Experts of a small language model.
Training: a variant of SOAP for the experts, 327M tokens, 4993 steps.
Below are experts of layer 10 (counted from 0) of a mixture-of-experts language model. Rows are named router (the router's row for the expert), down (a neuron's output weights, with its number) and show model dimensions 0-191. Each number is 500 + 40 x the weight over its row's rms, rounded and kept within 0 to 999. Numbers have three digits each.
After each expert's rows: a language model's description of what the expert responds to; "raises" lists some tokens whose logits its average output raises strongly, later layers aside. This comes from a sample of Wikipedia text that the model never trained on.

# expert 7
router:528449515454517514556477492514517508511507489508487525478537487449509459492530509563454493415523502492525539484548437473522493453497558502477505474554452556438529473519459499480534468523504541469511528454422486439464455534414472544450534509507534535530503486526516451525459481460430464468547490538450481500551409519458466531458585453530453512433474504433412513481446482516481496591472549422477492483529525540529473500474502525539443543481517486475472484567480528535450467608487489509539451432516454508400467586509483488538469466524409489416511502404510479493553574441494516468
down5:505600553411530543498509530443482469510577580500476510400512494505504542543558429491474525508435502491451507502490517446509458507526449508447525483501501441507439493496545501500504509531565444457457491503468499550492473468438484434506585492452603494500494487454447543514486469499585511464518501478545554524518542442467462495508513485516503432486495568519549472482536476510459448511519539504419567456502464509448557474496508510416517421479515517499492510509540546513549567498545499506498454477555510441552491555495479498488487484489416563507601503502545514552414545495403541531
Description: Table pipes and of. Mid-row pipe separators in numeric sports and astronomy tables, and the preposition of in titles and phrases like "Marquess of" or "out of".
raises: "\n", " ", " the", " 1", " 0"

# expert 28
router:473414523468480571504450501509480519497510501508490488524522554482487516533593464503454587469572533502447511436554488444513477569463545521519488477494444538478440518457445455508570472466527572585474536481490533425428479502521539525510500551560504478523479423481510493507437583517505471515514586508544491439522519434493493522469535458555467450458508549458471454439474436475464417509544521485566511453463571516460445515461469481578553502498523482502587478539491484488470464504558496501552558485533498476472497517466444478526449492533405522457505504481467448461473575455456483474
down3:502489436511510541455470537472471534557502487494560559468456514509496491407488571530439496483511379511481534521484544483461537469518438470425516528490491511570467465538462590527494458471487504534541471461604483473478492443466489457479535512537488562573463459492524545507526528502494557531521467475523451496525567529503471476478509440542558549450564468550470436481494498477478422543433496452420554488586475450539528547516485511518600506481424483425455552573440455547457469492520450474498532489447535459507466489520540479527528418499542466474492469481505476500466501521499485553
Description: Infobox field delimiters. Colons after infobox field names like "FIPS code:" or "Time zone:", line breaks, bullets, and table-header pipes in structured lists.
raises: "=", " |", "-", " or", " and", "\n"

# expert 29
router:520486500408457560521503454491460486496524442438474521511521531512478537410497458524452484484539546520444479530491461414509449492406595485525554498505490423414493470484504475521518466499538573492508528484498500525454494550514461539495562508490596597516467463433581544517529530456482394442558531488450468540528507459501517520471542468504496468451478466463497511481501469516467507516507486446521482503486451505557552575441529514541518543491543449509450439539442451540421470504450494496560505515531463534468407589557469472551460455519476538514495564481505479504528519473467475482
down3:478465517525494464504535495592447477546490495493501501528533501524526493570535477499507538470516557510463515509475522477466509502538470470516444565452562500480526502522498490507468432468549493525491535573472449623516516502493506554492571531553497586544466527555492444479407522536512448508474504507535559492458526547542495467501482488507495523516486493506503448517423491553489571461441536565479436442571501502515550477515444505459497514462563504526499494398527470518539479529522546486553490552427460500428461526458503442548480541550418588546400575464439470441494510437526457551
Description: Verbs and verb endings. Past-tense and participle verbs and verb-ending pieces in narrative prose, such as made, released, rev-olved, st-alled.
raises: " in", ",", " on", ".", " and", " at"

# expert 18
router:514425497480514500478532448543424478465496485469449575511506514483503478520589463557511583460559489509480504439550494425501472507479581508484539490538474386473450454442435485532504507520542544490442521486473510434500437462559511516492528501570502521510478465432539517556502564460482487490514545528458499465577428511508396550485516398499443495485537583449446462459450477421517519478507510504510472476513584522503558526484497506546486508519514449494517427511495443499487474507523443469553512510496443521484460501499501477586485461506468570488484541460488474416517550445429498483
down3:452461600504470402463448581477496518451560484454472530531445542532507477511514520534463569468547550405543538472520443547510470471523442534470472390481498530519522550558517456543582510455470502497466512515536491482531481457494516483537503474525490450466483514487467502607435537478411517455550493551441487463455504466414499534482490401529481520449481439510466459521459539531472471543490525444513551506468433493537495429606474530491528528501489463561512474497459453487491509467598453483490439497516541475485532500513472526533496498487522548563443499475478479511557467519493525486
Description: Line breaks and headings. Line breaks after sentence-final periods, section-heading equals signs, closing quotes with periods, and table separator rows.
raises: "\n", "The", "\"", "==", "-", "==="

# expert 31
router:442492504451466507568452479539462388421522486447492547512519496488463537547508527528503527430523521474436553439497489540440481468504493438477490496556472512460540550527472484547496508505544530510460539467489563525449457503470485556504544534497524540526492460501518480514602479432495448461529539509501492579508451529524457533483482489592469444526471524467460477491566487468463418483493568499529532432451475503588516501396524528535509535442467448472465473558422506515497468516473474514472552507503507553436515561574499450554450435577508532506540578497567444493499532450470493502
down3:597504476521497449452480538464442483481541553456518468497499504496445561548457470473463465478506515499540438546502489435550423533564443555503504485528486506443522510510534465563480510515494445541441557486444427508500544454432508539452551464522502521529430533483473481563471548496500517590508481440482522474496488540452517544544480480536422430489483559490450520506541473498569489592520552511496556530571512537474507466485507513403550532472438473575458453474507554503472441556529438469479461504542475521492526501602568469489482510417577561493489526496509481488460528538534505520
Description: Plural and suffix endings. Word-final endings like s, es, ers, ions, ings, ors that make plurals or finish words, e.g. officials, Organizations, scales.
raises: ".", " of", ",", " in", "\n", ":"

# expert 24
router:517490569517480505572459477538506468469501478501497498481555530532499543480531486546405547466585543504512507466617450512560458515414536467518503477529400530406482505487526422518590467450523554477487520536529552459497461448502455559516494474515484507423479467447491522456459547472524464516506487556529484498554509440496489565462519483569468420412521491462486476437495478440476411559501516514505521477473492512516538526454543502521550502454508445489560408509458478522481471490546510517554568497530520472467468488517405526522434463512439537511547501481495492529519484508441490433
down3:538506477454477518573492457541411496481458491497502532440447460515500594541469514575464546522498411431589605515460509552474504506520428445483554411452550486530464534498484485524446532551532492490494411505575453506452474513533527482476503431484546399492462522466432524487562489494528508443488512472527454524500464517534457438508454551471544479468528447539476581507504485482531524590453487514478555518450543528521503477526508519562554488513513491506476528555470504427447492528469446452533447514518508559487477535513485502498534450495520550519445554504436497505444535497519567521
Description: Infobox field labels. Infobox field words and the by in Directed by or Written by, plus opening parentheses before asides: Elevation, Synonyms, Location.
raises: ":", " |", "\n", ",", " and", "("

# expert 0
router:462492504436476501600490488575498431413507516468482516545502522456395463444516438493492552508511530457429520474491409485562492522476541503545491454558453464474485512486517510490494453477512499552482506518451460499535525467508523505461563565545520495488520481481504459442568586454453521429526498495460487414511451417457454460476539496540524467487524545481450492476446414468454459487557523491498536504521484508513438550419516529464552555559469480476462516464397469498498530544509468521485546499497480524441483562462491409495521474524499564483495520415568503499542523506413490482
down2:504521491450506552451487534495521472462515525549534454531526526544483528471504475522499508486488472500537509522469541479508540519410612512507516543492544557552458440478443491600451466544495471461538496433476483474484484532519485542567451482489497548556548469424438502516504493621497478541457554538485470569437523497534504528502503484550506484498484560518472544528471550528423538435499530554419550467536469486485541557486445431489506500520507474612513592528522499477475499584405495482443532531461506458539517452461516396478488467493478441538519541545510530490518522474556480458
Description: Mid-word vowel fragments. Short vowel-led word pieces inside common English words, often before endings like -ated, -ation: ded-u-ction, int-re-pidity, reb-u-ilding.
raises: "in", "ap", "it", "ar", "ent", "-"

# expert 30
router:494475516475434480546525503421499424434534470511512568409503494464500519506527502514533549446517554490484555537532453507509474568529513516555566512525490458471518432484543474535527476503487521508451572440490490477534486504447490570452505497587506538588495513462521512502549549508515523435522571473584426511472510493453460487462517488491532436516529585475486549451434496467505483460575522488534493501493561549586524561436491571535545540548486436486506507475425459570467512503563498493547491460465480594445461545531466476541543480507470558546501498422509442521530478486459465518
down0:481496495517547539492484503507538461497459438485536546476479536494510490497547465502542486430492518502488526468446512496509506487525441553574481593427489514589449436587424461499463502524511470465440440478459551526507605532507493453538534578436403472465396488490449470536533526543529470484485551500548484526497521477575532589462528442487513473557464478493531498544516459504539475417534553555486498491439504527467494478567522517498484538477505493441563490516576483499534489524449455486498471525535542561475431497447488521512462441474467564522392478535487479514551497492558469503
Description: Prefixes and Latinate pieces. Word-initial prefixes like re, ex, dis, dec and inner Greek or Latin pieces of learned words: holographic, aegis, nepotistic.
raises: "ent", "end", "on", "in", "or", "ens"

# expert 26
router:496461570484489494476492442548445452471538518514436555536588567475463558510526541522405481480497527534443547492496476517505451491442540540505528538530401481470441497430496503540561494498533529499442506488498567450403388524473483569476494463508533519475540469467578485536547523503474456474508538514498510490539485476452475525476491493512498485519470512521509482499424475459507445532554575451518457447519481519592517497490497487560494541472446443491518474562470464548488441561451472496480561460536469540457509559548473458525447448524449532498518538473508507470562522438401438451
down3:543500505569491373465510454539502491533526366556410483474489547488494527503432475480501545520473496446533461596546560545515487498550460543488523528533530554481462535503489439475482561587580469533530445503528511533547485495509461527482457540542552488418462524494515546493465521585490503504452478508506530434504527487511452472545550449515542520537488489601537513508415443526524465530535540527520425492495523515504488449516471484473515597520437467485533468467529548519499487532489505526451435490460412509513502469451449541514520467442542547555501447478517487507448502527500468529
Description: Numbers in tables. Standalone numbers in tables, scores and statistics, usually after a pipe or bracket, such as 3–1, 0-0, 1.5 km.
raises: ":", ",", "–", " |", ".", ";"

# expert 23
router:526520504476494520528476476550471373483545518503481550467557572469553484534500478528503469521530579514408526455496493484581435512432531520495542438529481422468472404447468477540542448507536536472491545414479487477467439566468519543449515450477459541529458486521519498485553523517460481482496580514474418542493471516499484472431530494500514476498562542537520471482500520505464511501643583444510469421537482477548491521464535466498507571452523477455504449544494452583486522468539519457520487456540445502478477522521477467524456460526494542512426552497509506503542543490445484459
down0:538524511503485526571489521536495603501517504486508532500416506490537570468487501528525519488505496494467496468483503491413521475452489502507552437486489519525465549520459519509490487471463466526469538619437560516492507463462470481519606478478459476492469424462452508517560471480512512471476515507459450556559460605397539476471558551485491467558540431537441503518614524546495454450488482446568547443486487473502567463530454556525566546494515513531514515552449506510471415497491487525498496459581534466422524499520464546475440495521530459533511527483540498459497508524530399528
Description: Noun openings after determiners. Opening pieces of nouns or verbs after a, his or the, in sports and career bios, such as c-ousin, co-ordinator, comp-rehensive.
raises: "is", "s", "-", "g", "ing"

# expert 2
router:463495523490434520487503439522441440413545572465508608418520488473468533430556455525476498513465552443501533457527473485507388548456518487488591487524491509474527526510480503511521511507539530450506502506483600531490460475429446612517534486490572503507476449481522492507581549496479506484560487525501485516541489468420458489431517443494473496475475565499497523504501480466475482529535509465533465445447512535501484482480506532506470511488503482548470466512500534547437499577523501549516509404508452579478476519510436488554503503499432522512465505439553472509510494464379405462
down0:528547522497488475503508427539526457493507572451424505524551500465560491594447542520503495466541594476469463457474424485519488523527486503464434475509463490573521530569406477486444553483518516528529497553508455496534474531510511511495525502557518520568483518501501448557525421578550468549446476526433559523472491546449386543477484429453507440487455479459501422461525461560427524441463519533521433537486455569458501533510492489501507492525468551478492484464507481553577473516490591466504499518511496495548480505470525468520438513572481524488514563449514454478557496555541531522
Description: Foreign name syllables. Inner syllables of non-English personal and place names, often after K, h or z, such as Erdo-ğ-an, Makh-ach-kala, Ats-ush-i.
raises: "-", "ure", "able"

# expert 5
router:455437569423472522532458477562493414525516497467454532526537615487477512442518500537433466523573518557478519477469475506578453468503539513542486484587418519449570470472425496492536435527537560516511526439458522446437470456445418553413498447487476546429489490409541535525520503511521528476510464524511467489556501492473454549464529497571539514494491507468495514499418468449477458523535534488529459446476511574536505537503500520535457535515499444425504490506456499544504445548497478522541508518483429606460485519487514476522535458519504519471492538498533447460534493475480473454
down3:479542508499563582442452498518526551570435490483541514469515496502489485482497490584526488536519474568489536483467524454583501483455457512490498522481506527540517596472526527475470551469481482544465472578506526443502523495497568501438537522469575434552445491440546545453523479529497525514535520521442529514497501510468520558452478413485443466475470504525479500553550479471506501516513471543500552508514574523461550592506487418466495529504525545474516443498497432522529433435402414551553546617516536461474524571535405498471449467518492498482448506510493555509470520512450468482
Description: Titles, people, centuries. Nouns for rulers, kin and religious figures, and century numbers before th, such as King, wife, Archbishop, 14th century.
raises: "-", ",", " and", " |", " (", "/"

# expert 20
router:468506521442469507481456419570456486444516544468433549489593555446451541470541454475482557541485527478472494434533448513541423537483550523498562487552497511488528534555503557541536454496529572495470506472474589440490488508455547484520593427511535498456455483490491467597605531468458500427546475503527484493504494509434531502491539485564463490486454510513486531538460502462438481527583491508528517470434526558524486512488545491520443580489471483404475470507490527530515506573506461515476510479485474523460486522507509488530541437504460562477437484405527478486526470475415460496
down0:539473544463481467527425459463506493539564559462443507485566443551473437540450426479519542420501561445479552518521521548476431524517528500506507530502548524459493499495550463472511447438550489468531503511519467458445532485504553515464471518496457525507526535411522423520438398561459516509552502522505546505439483438573532495522468523470482506492493470510482494536541456534504528484453533533455500567502500492583514425507461490528519539533496533433515564443427537503541538488497496398524518393522498488526470571508549538463530505439505549484546423480518577507471485460547541470
Description: European name vowel pieces. Middle pieces of European names, often accented or Nordic and Slavic, such as Eindh-ov-en, Hagstr-ö-mer, J-or-is.
raises: "man", "m", "up", "-", "w", "l"

# expert 3
router:501490541470459529542472493534475466451577527455430567538502588461461527484563480507406570520490567482461515429505466405498453500474562522481583464611456426459536501490481500471500489489528597576527528447430552442395487454463453527464497466465479512497536419490517515487504474487481478490534532519566451489534499518438508483472491442556509470468448507487497495472483488436468451503506519466517476431543498546543524498503523557561490487485487480504464509522470494491499482534487418587482482471530437538469515565531496433556518464509425507507501488475553470521500528451461467457
down3:575489512485484496449541481508478493508426462507491555545602406476477492469495531485445522454577618529519448457459493456523487499526550474476546486538523544480489524521469516516518451451475560459471468447397549469575453446481587465423480496504555451571509508566463513517577507540540444455463477485543523538570446461535558530526448482561487506613524466512460502435535454527570476563493471560471504463465488514539455517471524453493493534452485440525528498512512504440511496491520491536526525529430468463460508424468499474513492556493519464537508498535473515513511460479473527527
Description: Place and institution names. Proper-name words and endings in places and organizations, especially after New, United, South: States, York, University, Massachusetts, Congo.
raises: " and", ",", "\n"